config = dict(
    normalize_top_k=False,
    n_kv_head=1,
    vocab_size=17554,
    norm_eps=1e-05,
    attn_scale=0.0884,
    optimizer='soap_variant',
    train_tokens=336200000,
)
Below are experts of layer 6 (counted from 0) of a mixture-of-experts language model. Rows are named router (the router's row for the expert), gate (a neuron's input weights, with its number), up (a neuron's input weights, with its number) and show model dimensions 320-383. Each number is 200 + 30 x the weight over its row's rms, rounded and kept within 0 to 999.
After each expert's rows: "comes after" lists some tokens at least twice as common just before its tokens as in all text. This comes from a sample of Wikipedia text that the model never trained on. Tokens count by the router's weight.

# expert 13
router,218,200,213,197,151,234,131,221,203,189,232,199,231,210,223,217,124,273,220,169,232,176,217,162,174,165,222,149,207,184,183,188,188,233,260,174,176,229,190,206,200,232,231,164,263,180,202,178,193,239,167,242,170,166,169,190,177,197,229,217,182,243,198,172
gate0,188,171,151,248,178,235,188,193,217,199,170,161,183,197,191,218,180,237,156,207,157,182,159,255,187,184,192,191,142,165,237,116,218,177,164,193,166,180,191,258,213,197,180,180,233,217,192,219,145,222,213,216,156,280,228,221,194,236,229,169,199,174,175,175
up0,177,163,232,221,208,186,169,209,247,150,189,233,206,147,168,177,183,167,268,184,184,139,147,167,208,153,169,226,211,210,185,201,162,249,201,186,181,197,185,223,188,192,222,167,248,247,196,190,218,229,231,212,190,234,191,164,193,215,220,188,174,175,197,163
gate1,214,201,165,209,230,179,179,214,237,213,177,154,204,172,173,243,213,203,219,196,201,205,191,139,176,228,239,169,264,205,185,265,165,181,205,190,221,218,173,184,194,211,163,247,177,234,210,176,218,174,217,205,193,190,151,186,205,176,172,233,171,231,215,190
up1,228,178,228,205,181,179,188,215,182,284,241,176,109,188,169,179,231,199,193,208,219,179,176,207,168,163,220,249,162,194,142,230,166,261,204,217,228,219,231,200,186,226,163,224,241,205,202,206,234,254,185,173,188,222,188,157,207,219,226,160,197,208,206,201
gate2,166,167,226,209,179,232,201,210,226,230,220,189,191,169,200,186,241,187,250,210,210,153,198,209,198,175,219,177,139,166,180,147,285,249,210,238,273,210,176,185,206,209,173,217,223,171,198,227,201,240,221,130,233,223,157,204,219,165,242,183,151,210,205,216
up2,204,197,216,170,206,213,227,174,223,219,212,180,197,230,213,178,199,257,221,207,194,196,210,210,229,158,176,232,203,185,241,209,147,234,181,237,220,239,186,253,169,191,221,141,191,230,212,212,163,248,192,208,234,228,193,255,212,230,238,271,168,206,204,188
gate3,199,168,198,181,165,163,233,174,218,194,235,161,189,193,205,216,227,200,208,249,230,192,171,225,159,160,234,166,148,252,218,139,196,206,199,164,207,162,213,251,201,192,150,190,176,171,225,235,228,156,233,189,180,198,191,204,222,175,183,185,249,202,224,186
up3,244,202,165,184,262,221,188,182,201,237,163,214,162,153,212,229,198,211,167,234,250,203,221,199,247,232,192,183,195,263,250,250,209,222,184,256,218,217,185,229,222,230,222,202,209,249,181,210,183,201,158,181,181,213,220,181,179,223,211,188,146,210,193,194
gate4,193,209,185,195,202,176,194,164,160,131,210,202,156,165,181,224,159,288,224,223,203,139,175,214,176,221,191,187,141,214,226,200,200,225,231,149,228,202,216,184,185,188,237,192,228,183,187,204,189,179,243,225,193,188,159,188,208,195,199,251,208,230,208,194
up4,195,181,227,224,223,204,244,159,199,205,199,198,231,230,222,176,205,155,185,188,237,207,223,209,201,214,241,219,185,164,240,160,176,204,231,240,145,173,263,146,250,196,184,156,229,195,238,247,172,131,209,203,214,217,186,194,184,204,157,224,155,230,176,151
gate5,178,166,182,211,231,220,184,229,199,210,239,212,148,218,165,223,192,249,221,177,175,192,231,162,182,194,181,203,207,217,209,237,202,179,203,149,123,207,218,200,192,179,218,236,215,170,253,200,172,206,228,207,240,189,157,185,136,189,198,172,222,146,224,177
up5,233,194,148,163,164,207,195,213,212,230,157,231,227,223,199,245,226,208,173,203,222,245,202,170,214,233,121,220,187,186,190,165,175,236,205,244,203,207,147,189,244,252,200,214,202,242,214,236,219,213,189,170,201,186,192,239,231,215,159,197,228,290,239,158
comes after: "\n", ") ", " ", "0 ", "% ", "1 "

# expert 26
router,182,168,251,183,217,147,192,183,170,217,193,198,227,231,230,130,219,276,207,214,189,186,207,184,162,177,137,214,199,161,175,204,172,242,276,215,199,229,210,189,117,242,186,260,205,234,158,172,249,164,177,157,157,201,214,192,202,216,205,185,165,211,200,193
gate0,191,230,220,214,190,187,133,174,229,237,270,225,227,202,211,190,157,188,261,235,210,180,207,185,208,178,170,209,191,201,198,244,229,192,249,202,163,270,228,208,164,229,155,222,223,211,172,240,195,248,179,148,207,231,209,197,165,185,204,194,158,205,170,232
up0,180,183,220,208,183,195,185,151,159,138,194,218,203,154,188,188,207,205,192,171,201,246,252,191,174,231,185,247,235,226,262,172,244,191,199,119,229,189,145,179,151,221,205,159,183,211,177,222,226,171,129,191,202,230,168,206,219,182,206,190,217,187,174,165
gate1,201,176,214,152,207,249,194,212,209,172,235,152,249,191,248,223,217,228,193,200,196,172,180,239,275,203,177,207,202,167,227,178,186,203,208,182,195,216,217,167,175,223,162,228,132,221,198,202,192,207,215,159,186,242,271,150,217,183,194,167,141,263,199,142
up1,199,164,158,160,240,186,191,206,254,266,215,192,174,233,228,179,227,188,303,220,208,184,169,153,206,225,178,181,209,184,191,129,210,238,237,226,224,221,214,277,213,215,178,205,273,190,193,199,210,163,216,241,181,176,249,195,178,197,191,214,166,180,227,176
gate2,233,243,216,207,224,154,250,151,198,203,204,183,241,239,178,151,236,210,132,217,140,215,190,192,201,226,161,203,229,214,236,218,193,156,206,172,167,207,191,240,197,209,146,229,193,257,175,159,204,176,257,210,215,276,212,219,179,173,202,176,257,147,208,197
up2,134,212,230,195,208,237,183,159,216,228,197,177,168,235,191,234,229,216,157,182,212,135,191,207,140,217,215,152,191,179,177,151,180,188,181,208,193,188,167,216,263,210,247,184,169,200,159,209,197,240,160,213,111,165,232,189,260,242,212,206,174,207,217,183
gate3,195,191,186,165,241,178,196,190,187,192,155,165,191,212,163,200,188,272,230,224,226,231,212,189,249,113,260,246,112,158,221,215,156,199,176,245,158,193,229,197,210,217,226,186,193,210,223,207,205,184,214,185,207,211,196,188,149,202,200,192,241,223,193,200
up3,265,213,185,243,232,189,140,176,213,148,159,222,198,217,167,140,221,183,189,201,211,186,189,208,202,230,170,208,169,175,227,179,220,187,232,169,177,208,184,153,209,217,157,211,198,202,167,217,247,228,220,193,197,164,222,199,265,201,239,241,234,256,226,237
gate4,171,251,244,201,188,192,178,223,269,233,251,190,190,266,167,132,201,181,162,221,210,230,220,195,241,229,236,221,231,179,188,183,189,161,215,216,206,192,129,189,266,204,190,191,173,195,214,130,235,156,144,214,191,163,177,230,243,227,247,224,207,213,225,193
up4,248,195,215,207,173,202,192,210,189,198,142,209,210,189,213,188,217,238,222,195,221,209,195,207,169,159,163,151,203,198,176,132,185,236,198,219,157,176,222,232,236,133,227,268,198,198,187,184,209,208,185,176,162,261,245,180,134,207,193,148,171,170,232,183
gate5,219,222,229,255,190,166,204,137,203,168,167,234,153,216,187,122,218,226,209,238,172,193,236,214,185,118,216,177,206,175,232,235,180,184,190,217,215,247,188,180,170,197,190,222,210,184,218,249,219,193,195,173,217,191,218,230,219,175,245,208,179,149,182,197
up5,211,220,198,185,230,155,203,159,147,159,158,202,200,195,193,188,165,197,204,263,187,187,235,228,199,257,214,214,154,198,171,190,145,166,179,204,185,189,212,168,174,207,182,231,197,205,184,191,271,213,211,169,200,199,191,206,235,206,185,186,128,191,163,187
comes after: "\n\n", "- ", "\n", "==", "== ", "."

# expert 8
router,154,170,202,168,184,168,237,193,148,176,197,220,203,193,188,218,209,239,223,211,187,161,192,213,217,235,203,205,276,145,151,245,148,206,218,185,184,188,167,162,171,188,219,150,171,190,218,227,153,233,241,245,204,165,162,245,209,240,166,246,262,201,189,196
gate0,186,213,230,189,229,165,192,202,200,225,133,143,207,207,199,214,198,232,142,256,205,203,223,235,193,226,194,232,213,229,177,221,256,196,193,191,219,171,223,191,234,199,161,186,207,121,200,180,185,249,210,175,212,187,207,225,221,145,185,202,150,237,196,244
up0,204,155,138,206,177,278,173,212,201,201,175,193,207,233,232,190,216,194,205,199,228,225,205,208,186,209,206,218,213,186,201,239,219,198,198,190,202,237,229,230,224,233,201,228,208,145,185,188,189,179,211,196,225,149,183,208,268,242,210,213,225,141,205,237
gate1,177,212,218,211,185,216,182,190,195,185,169,212,199,199,235,226,157,230,170,239,172,214,183,217,197,184,165,210,191,181,242,213,219,199,207,183,241,237,165,195,225,230,220,176,201,256,171,139,161,196,212,201,193,182,177,224,129,182,215,241,192,147,210,236
up1,253,149,200,244,224,136,207,219,206,154,181,180,160,180,208,165,191,199,258,253,228,220,157,192,181,210,244,191,208,188,245,197,174,243,211,198,221,171,202,146,171,186,216,244,181,197,203,160,202,196,200,225,205,173,213,207,240,255,205,225,150,171,189,171
gate2,205,262,208,181,185,195,171,160,246,203,186,154,193,222,182,217,207,154,161,201,212,184,223,195,172,218,231,198,185,156,223,205,206,196,208,212,180,206,111,191,211,196,189,195,197,208,186,148,261,208,194,227,217,203,192,242,177,235,257,188,166,239,199,164
up2,240,196,205,247,209,146,224,160,152,197,172,238,196,165,269,210,215,198,230,181,174,214,141,222,185,203,219,193,191,202,191,204,234,191,190,197,232,219,202,222,219,219,228,220,194,203,205,222,149,265,134,220,189,206,240,265,131,221,192,189,205,204,221,168
gate3,145,157,207,147,226,221,178,183,166,200,206,172,262,199,198,170,188,198,176,147,219,168,156,169,211,221,192,180,198,154,208,217,202,143,228,178,221,196,208,234,235,159,188,259,191,184,234,201,176,199,252,178,189,167,211,161,268,182,168,228,259,193,186,181
up3,139,222,202,199,151,220,181,195,185,261,121,191,176,169,202,179,207,164,202,171,250,220,215,153,177,238,195,132,206,182,189,188,223,232,189,203,190,191,170,212,231,145,147,193,175,143,175,175,214,163,159,169,227,195,189,153,247,179,215,122,198,202,259,196
gate4,152,176,243,224,221,207,188,216,174,221,162,227,228,222,257,206,157,203,177,206,187,199,234,233,189,188,160,247,228,195,163,249,173,182,237,172,176,195,173,209,260,272,172,234,222,245,177,187,238,192,213,194,183,190,200,224,201,152,219,212,193,207,202,199
up4,172,242,213,205,206,243,259,155,230,206,187,172,155,160,181,192,176,188,187,157,294,160,232,199,160,203,224,225,186,204,201,172,232,258,234,246,232,266,211,200,211,144,212,219,192,211,181,192,210,229,201,167,196,198,177,183,227,221,234,155,152,209,171,226
gate5,234,203,228,171,182,165,197,196,194,159,183,198,201,235,209,213,250,183,182,185,191,198,103,214,249,200,207,195,195,236,222,168,191,158,198,228,120,276,215,162,186,215,190,162,199,224,176,158,187,215,163,239,265,204,191,180,147,236,164,206,226,139,193,245
up5,176,238,218,170,154,259,194,171,184,180,184,187,200,219,213,150,183,209,250,162,143,174,179,253,189,188,212,203,223,159,192,187,206,232,212,225,234,189,200,217,166,244,184,212,221,180,193,223,245,274,185,195,191,169,213,189,220,233,205,247,194,208,184,174
comes after: "'", "\"", "of ", "The ", "s ", "on "

# expert 28
router,202,195,225,154,229,178,205,202,217,184,199,205,163,234,159,229,231,265,216,208,192,209,203,178,217,215,226,235,173,242,205,143,130,301,188,151,200,207,189,253,181,170,214,188,210,213,224,151,200,224,152,183,201,197,229,158,223,191,225,234,176,218,211,234
gate0,194,182,248,179,185,200,248,153,226,218,198,204,209,169,213,172,204,234,204,217,221,279,234,169,238,165,217,235,147,241,223,184,177,176,223,230,199,225,227,190,192,248,163,185,210,173,229,181,221,190,176,209,237,215,168,194,192,220,167,267,173,214,193,215
up0,212,239,154,221,164,218,192,249,146,225,215,237,249,210,225,233,166,210,189,166,235,190,134,182,178,222,269,125,212,242,217,193,199,234,219,207,159,170,199,159,189,196,145,186,172,193,209,198,119,223,196,249,179,194,213,202,221,179,200,208,177,175,196,284
gate1,198,193,183,155,159,211,141,216,185,202,157,171,213,212,204,187,272,189,233,163,165,175,221,189,167,223,150,179,150,226,209,239,175,159,186,178,180,241,143,195,231,197,166,189,172,216,221,217,156,165,184,219,178,170,181,192,179,205,176,223,210,162,203,259
up1,172,222,143,132,175,224,156,224,162,204,237,182,216,173,191,215,239,221,178,193,181,179,219,142,215,226,204,230,195,231,183,194,241,178,227,202,210,186,155,226,209,202,196,208,176,147,220,189,245,183,240,177,216,176,169,177,195,205,218,181,228,134,198,213
gate2,211,217,203,234,194,161,259,159,178,189,196,235,230,184,195,218,180,209,205,231,227,259,227,192,264,226,226,157,303,172,178,201,188,249,235,194,255,196,207,204,204,193,262,193,169,235,179,213,209,205,191,201,193,185,221,230,194,202,153,193,226,155,170,205
up2,226,236,198,183,171,193,262,225,232,148,217,233,212,219,238,187,170,148,129,215,229,175,235,169,241,211,217,223,144,240,207,166,180,156,164,242,175,209,223,179,190,222,183,215,238,178,174,184,230,207,211,137,198,177,164,259,207,228,189,220,225,204,194,163
gate3,172,209,158,237,225,180,202,175,245,170,225,212,165,194,184,264,171,223,175,206,190,209,215,129,212,209,198,231,221,186,187,233,192,171,140,207,160,116,195,204,217,242,237,199,172,203,197,187,159,235,139,201,229,220,147,215,181,242,247,238,203,208,183,239
up3,166,207,168,192,248,172,225,189,211,256,187,180,199,204,184,208,169,188,164,153,159,186,233,160,156,185,264,202,256,209,250,229,227,230,199,181,246,190,226,185,193,240,211,214,197,144,205,205,197,171,203,254,270,232,197,216,153,215,172,205,221,166,202,201
gate4,202,201,185,126,182,259,218,244,172,204,202,148,206,240,176,187,182,231,218,230,195,211,231,199,239,209,199,179,179,204,212,197,205,235,201,223,181,201,218,192,256,197,189,261,184,169,237,229,227,189,235,167,178,218,199,183,245,222,257,214,172,196,225,127
up4,203,180,191,237,179,197,193,188,174,206,163,200,193,243,228,203,172,187,176,187,148,305,179,150,226,212,214,179,206,162,208,209,232,178,212,183,219,157,177,209,211,196,228,155,214,169,177,186,170,180,170,222,205,134,194,180,217,181,176,247,231,236,204,166
gate5,211,220,196,237,244,242,210,193,230,234,207,185,164,198,183,203,201,174,196,188,187,197,166,194,216,198,203,238,222,211,245,172,182,221,178,174,232,198,244,209,209,230,248,179,181,239,193,211,189,262,203,166,244,196,181,188,225,218,201,138,231,250,201,222
up5,220,257,230,180,152,251,247,184,199,219,197,228,232,175,214,226,184,209,253,162,190,188,207,238,179,198,196,207,156,188,176,142,189,208,251,192,241,213,193,227,193,251,221,210,225,189,249,213,138,147,209,219,230,181,150,185,150,232,147,216,196,150,239,214
comes after: "- ", " ", "\n\n", "\n", ": ", ") "

# expert 16
router,238,190,225,221,167,260,158,156,203,101,258,179,211,201,207,205,170,182,160,190,222,168,206,213,122,207,230,218,194,204,192,220,206,212,210,200,159,249,173,233,130,161,198,166,256,215,232,212,240,269,214,224,214,197,145,167,225,208,188,205,186,237,205,155
gate0,215,205,218,191,205,259,204,218,160,201,203,199,162,139,154,168,191,229,170,181,205,184,179,281,195,143,246,222,210,162,193,222,206,194,186,238,237,172,172,202,175,221,150,250,179,170,191,239,181,182,232,186,178,238,144,210,223,208,221,198,203,193,219,198
up0,163,218,220,215,185,238,173,227,246,167,209,225,238,237,187,244,200,163,161,202,152,228,192,201,175,152,165,162,191,252,147,235,240,168,242,150,254,137,264,175,210,181,212,228,185,254,209,205,169,191,209,219,281,214,180,158,219,194,236,205,157,192,210,226
gate1,183,143,248,215,174,202,158,208,217,189,233,142,191,192,159,199,189,201,211,247,203,193,173,205,212,184,171,148,195,180,239,202,225,176,170,229,186,197,244,163,197,182,203,181,177,166,210,201,186,194,246,193,152,209,206,161,222,186,215,232,168,260,195,264
up1,237,217,203,150,208,253,199,175,332,199,155,140,218,202,241,186,225,226,188,236,180,206,234,189,176,257,204,155,183,161,168,199,189,180,211,138,197,215,209,217,251,190,206,165,201,206,221,187,174,165,242,202,249,158,182,246,192,182,165,216,128,248,225,214
gate2,243,193,250,174,204,184,187,215,222,162,135,168,243,210,159,199,154,229,183,212,192,245,145,241,199,244,224,203,233,189,206,192,172,182,227,181,121,182,199,230,197,184,138,164,189,218,207,199,188,200,222,271,184,197,160,220,167,156,201,208,200,163,203,223
up2,214,169,125,192,208,176,127,208,241,199,225,227,178,208,143,156,209,220,199,125,252,157,206,204,141,197,198,135,205,182,210,229,211,158,221,147,179,154,205,250,168,180,190,197,150,196,253,159,197,216,151,182,170,283,207,216,231,188,226,211,214,226,229,151
gate3,183,202,224,191,149,197,203,218,199,150,181,221,184,242,204,251,178,180,144,229,247,236,221,211,165,188,219,192,198,245,194,168,223,122,190,162,223,164,158,222,226,169,168,175,248,203,172,200,202,182,175,258,234,198,224,180,190,179,191,188,225,199,164,188
up3,184,192,201,232,177,151,169,171,166,188,192,178,212,252,210,181,221,267,151,208,201,157,156,202,225,191,245,184,243,236,219,205,245,211,213,233,199,200,212,159,290,177,219,187,205,192,152,189,185,187,183,246,199,206,190,183,204,202,178,149,169,238,190,167
gate4,197,217,215,191,246,226,202,205,211,179,191,190,223,200,148,201,242,227,232,208,236,204,232,238,122,218,201,246,162,231,210,216,208,207,163,193,199,269,230,185,161,178,183,172,194,218,216,190,141,246,172,143,242,192,221,224,214,185,192,193,215,216,213,228
up4,226,195,190,121,184,219,234,183,289,205,201,218,229,153,207,236,193,184,203,235,196,212,237,240,228,208,181,167,145,219,198,172,200,174,233,253,188,235,207,196,227,205,148,274,265,232,144,235,214,205,205,185,194,219,185,177,185,193,194,204,180,226,202,174
gate5,194,201,174,204,182,206,174,206,165,184,194,184,168,187,235,174,185,198,154,195,253,192,162,222,266,208,180,218,150,244,215,183,170,203,222,181,211,185,196,201,122,163,160,191,183,246,182,188,218,236,215,194,231,173,215,225,148,196,213,214,219,233,213,212
up5,240,223,196,190,200,176,182,220,207,247,229,191,222,187,197,220,191,194,187,219,195,173,192,153,222,165,183,213,214,210,217,237,172,256,218,225,198,130,198,198,164,249,203,199,241,180,246,244,156,198,180,171,239,184,188,164,195,209,233,144,194,195,213,228
comes after: "\n", "in ", "for ", ") ", "at ", "0 "

# expert 33
router,207,203,172,225,177,237,186,247,217,165,227,145,147,132,174,199,177,211,177,256,241,224,183,229,151,135,214,260,147,214,201,208,206,207,263,219,198,238,150,258,132,220,224,192,195,151,200,194,183,225,204,166,190,166,241,198,215,210,196,166,200,187,190,192
gate0,171,184,193,230,167,198,201,186,223,213,163,193,219,185,192,211,169,158,214,196,163,179,184,207,220,214,222,209,163,188,145,220,220,153,196,167,227,181,163,182,246,216,155,187,161,225,168,213,247,205,192,150,225,202,172,230,242,221,205,261,222,218,212,184
up0,182,189,188,215,189,212,190,186,190,136,214,154,181,165,205,186,211,181,175,219,227,184,169,210,156,162,246,214,187,234,197,206,235,219,255,214,190,228,114,207,202,203,181,185,211,217,178,208,129,211,149,207,146,179,294,234,211,220,159,199,230,183,191,182
gate1,189,170,246,207,212,145,159,200,199,121,173,216,211,155,175,216,164,142,217,192,142,238,224,212,172,181,171,244,188,185,208,179,213,214,204,232,200,213,205,201,219,239,202,165,222,180,189,263,211,163,217,221,199,209,211,186,185,113,229,183,227,134,225,208
up1,167,172,218,230,225,158,206,205,238,219,195,173,199,186,135,183,188,223,288,234,248,151,202,222,186,224,226,218,182,171,159,201,203,125,255,239,236,241,216,186,183,218,199,220,191,222,217,174,221,201,177,197,194,146,182,182,190,179,218,172,245,170,200,187
gate2,184,213,173,152,242,173,192,224,192,179,158,231,159,234,197,199,205,216,223,219,202,229,161,207,184,192,211,251,223,167,172,181,190,204,198,219,230,200,208,237,181,278,163,214,222,186,207,227,229,284,255,211,224,247,194,153,157,203,171,203,174,254,225,175
up2,173,183,224,157,145,219,196,213,173,218,198,200,232,222,246,245,170,191,251,192,217,211,208,249,187,226,187,267,201,175,166,180,207,166,216,215,152,206,234,246,233,214,158,149,206,220,140,198,200,205,212,192,204,199,209,203,224,150,188,220,204,221,203,211
gate3,217,202,172,248,229,206,224,222,200,198,186,167,232,226,201,179,229,266,218,217,212,245,195,180,197,176,177,207,209,203,205,244,132,254,236,198,157,196,188,220,213,168,232,233,164,265,159,174,157,165,201,187,144,181,190,230,151,225,217,247,217,230,202,182
up3,231,187,202,206,206,213,198,183,166,240,154,162,219,194,183,206,224,135,183,247,162,154,229,189,175,265,226,175,183,180,172,155,164,192,235,192,237,234,149,212,187,214,184,222,213,165,172,160,187,240,212,200,182,174,147,214,174,163,181,229,193,177,223,223
gate4,187,203,208,214,228,179,226,179,220,172,251,157,156,161,152,195,221,143,216,167,218,214,174,226,165,225,199,198,187,197,197,200,194,220,194,245,252,190,142,192,208,236,228,231,205,221,197,267,232,227,210,248,188,204,272,221,217,171,141,226,194,172,211,207
up4,265,252,182,167,209,197,198,228,184,172,210,181,142,235,140,212,214,246,143,206,188,264,240,183,189,211,234,182,204,247,193,196,211,231,225,217,223,196,159,223,188,176,213,218,231,215,174,241,215,183,270,186,231,187,223,208,175,219,149,229,221,177,161,234
gate5,165,186,169,166,194,234,209,175,179,200,193,164,228,231,173,303,201,146,174,248,182,231,187,283,185,194,198,181,177,184,149,191,175,207,262,236,248,172,191,213,206,172,210,198,204,181,197,199,208,275,231,163,215,201,156,222,293,204,246,194,228,234,193,180
up5,180,221,243,163,213,189,181,177,201,202,179,179,269,208,239,215,258,179,240,208,181,180,194,190,177,208,235,242,259,190,181,230,165,194,198,148,268,205,205,236,230,179,228,205,199,235,175,218,208,177,205,190,196,168,204,193,176,242,154,246,224,261,208,137
comes after: "| ", "–", "-", "League ", "0 ", "Football "

# expert 46
router,186,162,262,148,198,227,237,173,166,149,240,197,177,222,225,208,180,223,165,248,204,198,232,176,182,209,203,166,210,187,183,200,210,188,216,196,211,214,230,190,209,211,229,169,214,210,249,227,163,176,122,230,169,222,215,260,205,245,214,205,227,254,193,178
gate0,142,251,283,155,218,187,179,189,182,172,186,157,191,219,199,182,172,181,247,283,209,196,171,230,199,167,184,182,172,213,181,229,233,193,203,167,183,141,185,211,220,180,203,227,217,190,181,218,177,210,208,232,225,201,189,162,130,208,148,225,221,245,173,246
up0,221,246,218,167,201,218,223,190,226,191,241,173,198,205,207,210,181,195,153,170,165,216,184,232,226,183,206,223,170,178,219,215,198,157,187,242,197,134,199,184,266,199,267,250,260,144,183,243,140,230,179,205,166,176,179,210,154,237,123,153,255,209,185,203
gate1,185,154,218,221,209,226,213,205,210,211,171,125,135,223,171,198,165,248,181,249,211,197,225,190,207,229,227,188,219,226,169,229,177,188,212,201,226,191,175,237,210,177,211,222,203,184,227,177,188,106,247,199,205,190,192,226,217,206,209,187,199,176,225,167
up1,234,208,189,204,163,216,222,102,188,180,265,224,213,222,195,189,262,196,171,191,198,216,253,209,211,210,238,187,216,227,156,190,205,207,185,187,224,148,209,230,210,140,224,226,261,238,189,144,177,224,225,206,192,205,189,211,226,188,179,224,158,153,211,185
gate2,159,223,151,193,238,173,226,197,168,228,215,195,255,200,232,222,193,162,219,241,190,194,192,217,260,184,206,216,224,229,237,157,205,240,244,201,132,236,246,157,195,192,229,180,252,250,214,206,245,203,208,191,167,200,168,186,227,176,204,185,187,209,174,181
up2,260,204,257,217,187,197,224,189,188,155,204,141,229,201,165,215,216,189,183,206,196,167,222,167,184,185,173,230,199,233,214,174,195,247,184,176,178,202,180,202,231,226,185,201,156,201,217,161,178,170,185,237,200,233,227,198,225,164,224,169,186,275,207,212
gate3,202,195,203,179,197,214,212,203,158,212,176,140,230,249,173,221,200,243,260,179,175,183,261,186,200,245,191,163,206,213,222,171,203,169,195,168,195,145,180,193,193,224,126,276,165,238,164,226,212,243,164,197,177,229,245,143,209,168,225,242,220,211,173,177
up3,208,214,144,177,183,241,234,122,175,189,199,170,207,171,201,265,144,234,195,222,267,202,188,185,188,253,249,158,224,222,198,158,250,179,239,203,264,188,194,214,181,220,198,184,239,189,188,156,230,208,190,216,197,183,198,193,171,195,170,170,166,214,199,247
gate4,185,169,203,194,211,215,234,250,232,162,197,188,199,196,205,211,172,243,201,138,233,230,213,168,217,209,180,199,212,278,160,214,171,168,266,231,216,167,194,132,232,260,199,196,170,197,220,228,160,185,222,300,204,199,201,225,175,210,194,183,206,262,222,223
up4,202,200,174,197,193,177,143,176,177,188,180,164,198,176,163,258,216,176,238,209,176,184,198,237,208,185,219,198,151,193,230,209,211,195,162,146,174,190,201,180,142,197,176,261,169,225,186,229,226,217,247,168,171,260,160,186,195,186,141,241,200,208,185,161
gate5,204,154,245,186,220,217,158,175,273,177,229,189,198,159,191,187,240,205,244,254,162,183,164,232,122,157,216,192,210,203,195,231,203,187,189,223,212,163,216,205,166,234,183,230,208,225,248,185,220,162,211,172,229,255,212,154,198,231,211,192,260,245,186,128
up5,245,241,181,203,240,210,173,268,205,227,198,172,213,181,196,201,207,134,207,163,275,196,208,199,188,148,178,235,191,174,216,191,227,231,181,181,188,215,152,181,237,220,114,200,205,262,140,231,209,214,178,137,153,171,154,191,193,180,163,222,152,185,199,166
comes after: "of ", "in ", "'", ". ", "to ", "on "

# expert 17
router,216,231,159,139,205,210,192,177,152,180,209,201,221,179,211,178,169,233,206,195,237,244,215,118,140,250,227,158,259,153,212,186,232,235,211,180,131,182,170,156,201,152,218,210,230,216,244,215,230,243,207,205,162,172,218,192,170,166,229,162,178,235,187,223
gate0,158,260,196,162,203,155,159,173,166,165,175,165,171,204,139,133,188,197,223,185,192,164,225,153,177,177,186,188,162,183,195,149,235,203,193,231,202,258,192,141,228,198,222,168,191,174,206,174,247,194,193,237,180,184,220,214,233,183,196,177,232,209,183,199
up0,265,232,188,228,200,176,243,207,208,222,169,238,209,233,288,229,229,168,188,218,201,194,215,248,224,199,157,234,180,212,222,232,201,202,233,230,222,170,200,180,221,196,165,219,164,183,228,216,163,200,196,203,224,198,196,202,193,256,203,186,221,172,208,162
gate1,226,202,231,210,148,199,194,220,213,249,165,216,183,187,209,277,214,156,179,250,210,240,243,225,186,207,174,216,182,250,228,135,263,210,190,209,154,226,192,175,177,251,213,201,212,230,177,198,197,191,165,206,225,156,187,220,193,235,197,192,188,199,200,208
up1,199,179,226,200,191,110,175,211,209,183,148,166,196,230,178,162,221,194,234,225,207,160,221,142,185,199,228,186,202,251,185,219,207,173,183,218,156,168,200,149,231,284,243,170,194,143,188,195,187,167,214,166,208,201,208,126,214,217,174,187,180,198,222,209
gate2,191,208,168,220,190,219,172,146,191,181,237,206,188,202,204,143,202,193,210,214,202,262,228,152,226,222,185,197,180,172,249,274,161,187,111,207,128,225,237,217,225,208,181,264,188,246,218,197,235,194,201,195,185,235,202,226,164,208,192,160,152,214,154,191
up2,201,176,209,223,192,172,246,224,264,221,184,173,200,149,219,149,213,219,206,216,241,201,220,215,130,236,224,267,223,247,206,172,243,217,258,253,220,160,241,223,174,185,204,229,209,179,179,185,224,211,195,169,265,164,228,176,199,190,208,169,156,181,189,166
gate3,149,249,159,219,193,197,254,162,217,225,215,160,129,238,165,207,206,180,187,174,198,192,168,247,127,203,167,240,222,167,173,230,184,226,215,151,203,207,187,205,183,231,185,183,191,165,239,205,203,231,194,176,190,145,180,206,188,162,177,198,224,157,218,189
up3,185,193,204,235,202,181,207,218,221,184,178,198,181,155,160,165,263,207,148,223,211,173,245,234,213,212,226,219,184,216,205,214,172,168,213,184,158,229,201,175,211,213,217,202,206,246,172,236,175,229,169,211,174,181,212,212,170,214,211,171,245,180,199,220
gate4,154,185,193,177,185,232,188,242,192,160,251,221,228,206,209,286,199,178,222,230,223,208,231,141,209,218,188,232,188,183,249,217,215,216,217,249,163,219,260,206,189,173,185,153,224,203,157,191,236,214,205,135,239,218,224,212,203,157,214,207,191,158,215,190
up4,182,203,200,230,171,251,164,209,229,235,181,191,169,159,173,205,249,222,152,221,197,145,251,157,234,195,219,167,181,187,208,235,187,171,203,176,174,191,141,187,242,181,147,195,172,207,151,197,244,200,227,190,233,208,196,191,202,187,197,206,240,216,215,268
gate5,203,199,219,160,198,209,225,209,225,138,188,196,197,208,196,163,198,247,156,163,210,180,212,193,229,169,250,128,196,220,182,165,212,208,143,204,245,169,178,191,209,174,199,206,236,278,192,208,224,140,184,215,174,186,260,234,177,144,211,246,186,192,211,216
up5,204,184,232,145,213,178,277,168,169,208,201,220,175,143,227,231,137,215,171,159,208,194,193,204,227,162,188,157,173,170,188,254,189,254,186,245,243,147,170,151,183,193,217,188,228,178,219,182,262,170,198,198,191,164,241,242,269,302,204,254,207,208,178,169
comes after: "\n", "\" ", "in ", "\n\n", "==", ") "